config.toml
n_layer = 14
d_model = 320
n_experts = 64
experts_per_token = 4
d_expert = 48
d_shared_expert = 0
activation = "swiglu"
moe_layers = [0, 1, 2, 3, 4, 5, 6, 7, 8, 9, 10, 11, 12, 13]
router_score = "softmax"
normalize_top_k = true
routed_scale = 1.0
balance_loss = 0.00291
balance_bias = false
init_std_router = 0.011
lr_router = 0.0011
n_head = 5
n_kv_head = 1
head_dim = 64
vocab_size = 2048
norm = "rmsnorm"
norm_place = "pre"
norm_eps = 1e-05
positions = "rope"
rope_base = 10000.0
rope_fraction = 1.0
qk_norm = true
attn_scale = 0.125
tie_embeddings = false
parallel_block = false
init = "uniform"
init_std_qkv = 0.0325
init_std_o = 0.0325
init_std_up = 0.0325
init_std_down = 0.0201
optimizer = "soap_variant"
lr = 0.00517
lr_mult_o = 0.715
beta1 = 0.95
beta2 = 0.99
lr_head = 0.00728
warmup_steps = 50
schedule = "wsd"
decay_fraction = 0.726
decay_shape = "linear"
final_lr_fraction = 0.0
batch_tokens = 65536
seq_len = 1024
doc_mask = true
train_tokens = 339900000
steps = 5187
dataset = "wikipedia_en"
Below are experts of layer 9 (counted from 0) of a mixture-of-experts language model. Rows are named router (the router's row for the expert) and show model dimensions 280-319. Each number is 500 + 40 x the weight over its row's rms, rounded and kept within 0 to 999. Numbers have three digits each.
After each expert's rows: "gets" lists some tokens that make up at least twice as much of what it gets as of all text. This comes from a sample of Wikipedia text that the model never trained on. Tokens count by the router's weight.

# expert 45
router:524522455507506460507533510513560481524494544427497465559365481474480546411444536481520487487542463483451508480479489429
gets: " ", " re", " con", " de", " st", " p"

# expert 3
router:476522473525488472516450558545433493453470459529451485502475486480455438467575589472449464488441488516472521366555536513
gets: "di", " di", " co", " O", " Di", "mi"

# expert 16
router:515531504474539545442499448541495477488418558486468502517441601450470501477547500460526545514464486487483445431552436497
gets: " S", " T", " F", " P", " G", " W"

# expert 5
router:461487492480472516583488524460513494499511468457505530485565548523490447582502467515530450523521510552584502449482516424
gets: "er", "z", "n", "ol", "o", "d"

# expert 26
router:476522510485511477474548566541565546407529526496540549512489517493542528547436486500538480506472435394484549547549576417
gets: " 19", " ", "–", ",", ".", " 18"

# expert 38
router:439470465499446454542560531451589531480449531539455518502577554492551515542500495419441441439505473529422523537507503494
gets: "k", ")", "p", "v", " December", "\""

# expert 33
router:508446567423492552511504507446501497569529482442541428493455460493497551496511458471528473521397390546427562471507506517
gets: "le", "re", " Le", " re", " ", "per"

# expert 6
router:461464474447542480487509446594544460491522529523527508450507452567508476510469472567544509518526473510445471523506520492
gets: ",", " and", " was", " that", "ed", " is"

# expert 63
router:407548555500472420464546586507525517519573513540557458510489456533469479528491487474588465480522466517540532508497574449
gets: " 19", "20", " 18", "2", " 1", "1"

# expert 56
router:406493504557455443473521541447465537486513448545553495506480463448440473459481542451588529479449518536531587384504493517
gets: " 1", " 2", " 3", " 4", " 0", " 6"

# expert 28
router:438517505444535477491530484446496554463526431474465449562451521544524545529537494471537514512473409502525438451457506462
gets: "\n", " (", "==", "===", " ==", "°"

# expert 9
router:495468518483448501467489495484438482489466529513572481443528523584416483517520520529524439461530491524543473511499522540
gets: "|", " |", "-", "\n", "=", " In"

# expert 48
router:512424517512534585539513532535457501498532522533506549543488534532463475472515471496451486495540461482567526464414515537
gets: "en", "li", "i", "y", "ti", "ri"

# expert 37
router:496529436533493516459499497514516491521507577530588560555443528493488521465535518504552467525497449479450457508504556453
gets: "ri", "re", "w", "ru", "er", "n"

# expert 60
router:491528522425546481443555490442552461469523524474473498527430491527485532496539478542447498552427500480470533514461484505
gets: "-", "ur", "r", " ", "or", "c"

# expert 43
router:499497535469467516460530467589439527467502521487497491494576497479498456479464491480511583525475575514521528566512468478
gets: " the", " in", " of", " and", " a", " The"

# expert 2
router:486469534529460465530488452461475561549520478532494498565496455567442555506481465540465472514563483494424534558533507439
gets: ".", "\n", ",", ").", "==", "==="

# expert 55
router:586528487499521476567542566458473532503511545562507489534545497476513500454519509577469533513522458497531535523462534540
gets: "en", "ne", "b", "ke", "ma", " The"

# expert 50
router:522487458462529474561440505481469464437499488539497465494496507415504472477445484481541494562480528480535529569493583493
gets: "'", "ion", "-", " list", "ation", " $"

# expert 15
router:499501498518463469417443511518425458476528500500480437490507517508464520438557480486595507432468552545484516534517492490
gets: ")", "}", "C", "A", "1", "2"

# expert 22
router:506521472529436508533443560519495488573494454515524538446556475462565459500464448480506484441552542554492545474440505495
gets: "ia", "land", "a", " States", "an", "ian"

# expert 13
router:528573525564524503536533509431435483590496473478475401502536498441485512498517517530547440503488496473569467543540438484
gets: "or", " at", " for", " all", " For", " St"

# expert 32
router:473458460510484562542468539558526462453475536485572485494546498585512459510496495509583513519572575475502446549438537539
gets: ",", " and", ":", " of", "-", " by"

# expert 40
router:497440520521470490540569491498464468454467512461454527510469543504545514546546458528544510504468504509494521555501515495
gets: "%", ")", "S", " 0", "T", "F"

# expert 57
router:486484502504513517532470494497504472539547504540505544415545441516528479530408517441502516541480555509491435513469481457
gets: " the", " |", "-", ":", " The", "The"

# expert 10
router:554512545470475561545506569484522503529575530569471514531494452518470443495552558513516555529526554486523531552543531518
gets: "at", "t", "it", "s", "et", "an"

# expert 8
router:540521455584537468554466480452525491483506522504491473445512538508582506508486478493432554485487507510491432545487530509
gets: " in", " a", "ed", " the", " for", "ing"

# expert 62
router:485475498503525428528506481517500478532522481535553545553538508475548487527522474449479494504482531547482575463536509541
gets: "s", "as", "ton", "son", ",", "ma"

# expert 17
router:551478457567441530421497477460537527555497515539423511553528480509562511534459549468475493511413456550505449425552539500
gets: " |", ";", " 0", "---|---|---|---|", "N", "==="

# expert 59
router:520514582545541511480528538489483548489459511490516477465487500467528479485515465479490486413533479561550487468507525501
gets: "al", "la", "l", " be", " Al", " La"

# expert 36
router:523530499583496468473504522524427533472484448474542536568434479511497568538486501495468459434463536505538535487516533499
gets: " |", " 0", "–", "–1", " —", " 1"

# expert 25
router:534471566493443432413465488558479481484482534527479515432503433507495458567443439471430463496510537554476436470524525513
gets: " to", " in", " on", " of", " from", " In"

# expert 24
router:488470488467526509512493481497448508506501499496490472519420482544523485507485538465582524512514558512451498501529404516
gets: "t", "it", "ct", "act", "et", "ut"

# expert 12
router:481491483449537433457547482438490547478547490487469467522468441519447438414499535463528518508532416485489408450516447498
gets: "\n", " (", " \"", "\"", "==", "("

# expert 1
router:539455532463489509457526504462534432522514435529486528518477495452518469421479522540512491514464535450541473539586485439
gets: "th", "d", "st", "er", "ad", "g"

# expert 54
router:551436593532463524404532514491454475421562557471485526480527536471450470574404503547452474489441492455475498465449520465
gets: "ar", "-", "ul", " de", " Ar", " of"

# expert 30
router:462513506467464534488433483557473423535464533497503506516505529436482518499521458509436515508544448489437517493527485489
gets: " Ma", " O", " Ba", " Ca", " Bo", " Po"

# expert 18
router:493550477534489467465527447452510527522518456499437521450472474459471472539517517473530503529444426499558476441485440465
gets: " was", " is", " were", " are", " of", " a"

# expert 47
router:523586530489486527586546523531499554452508500472433478460503409444530508533468500499426488435544448541544561554543562565
gets: "ra", "a", "na", "ta", "ba", "c"

# expert 52
router:569521532521425551478519451566426515459531522552490538437528464486550479508460471475474413499457494437512533510580496510
gets: "ci", "ian", "ine", "vi", "udi", " German"

# expert 19
router:551543454461480476509405491456471552551421557545467428501542429494482464514502504619513447447484567459466544441472503569
gets: "ing", "ed", "lo", "ting", "ate", "ning"

# expert 11
router:554521524499516480491526522579553515485489488543490536578547510476491514485533548415513489473571462550542585526533521573
gets: "o", "a", "ho", "ra", "to", "u"

# expert 53
router:428508535471447492463475527506488522472485510500507523486525513555510491533554497515483461437542577469556532493459529552
gets: "i", "d", "li", "u", "y", "I"

# expert 39
router:535458493587509460492402489448510490449452538506542481452545486513504475535503529494555445539520506543572447436530509452
gets: " |", "n", ";", "N", " /", ":"

# expert 42
router:569455543541493517439521505445511549539470448562506514376516509470420464460493489536510508572540446541557504482470514378
gets: "ic", "ly", "tic", "ical", " not", "ally"

# expert 27
router:498423476501566484544512479578541498551469533551557490511516568522466522562487502487613491550564560502445581465498506554
gets: " he", " as", " He", "-", " his", " it"

# expert 44
router:529561495538534419401498519560504451527498536503534443515480484482522463433455461463554447445502427507578427553515491427
gets: "S", "A", " ex", "B", "P", "mp"

# expert 49
router:475462490508476486505540459463541516562531500393531458551528536559541470561527462447390419542502546561482572542466456583
gets: "s", "es", "ers", "ies", "les", "ations"

# expert 7
router:477518468434498484555465420532505482483480503489486506461532519495484493545505459476492494457417499529467516480504482528
gets: "el", " a", " (", ")", " the", "il"

# expert 58
router:461485544419495527481508464549503431480462523505488506538522520456503461502532457444471500598488431501477435519485494447
gets: " E", " C", " F", " f", " c", " S"

# expert 14
router:503529525479472486590478515451455440551497514473565527482521508524481556544510501495500491509511503496401537512434525515
gets: "'", "el", "y", "ver", "er", "ner"

# expert 29
router:511558475501461491515496494493530475523508446482445549483484476520491504495505480516493555486459535478474486552561465543
gets: "ed", "ated", "ing", " work", "ted", "ation"

# expert 31
router:516498457506500553581436549458527446459454508561541519493559466526552533471470464554443508529530534424434500485533552508
gets: "ill", "on", "y", "ell", "th", "an"

# expert 34
router:507469583475529524536512496513459578473556527487502554519547485547524455553520496562515500536416418561504534455518550569
gets: "e", "ve", "se", "ge", "ie", "ne"

# expert 51
router:482576503493586501485516424540475452475487539454540484522405522435446571375570505460486508528506468505529524487461463551
gets: "ra", " Ra", "ri", " Ro", " do", " Ma"

# expert 61
router:451489447495527479509465476523510480581476517517536495529442525521581497532490476577502503476604531536504502589562437533
gets: "h", "m", " K", "d", "r", "k"

# expert 0
router:504475474527447531499528459498498500559589478472465473563501490481495501510506526447459493495521492544454525544494467522
gets: "s", "es", " dis", " S", "c", "les"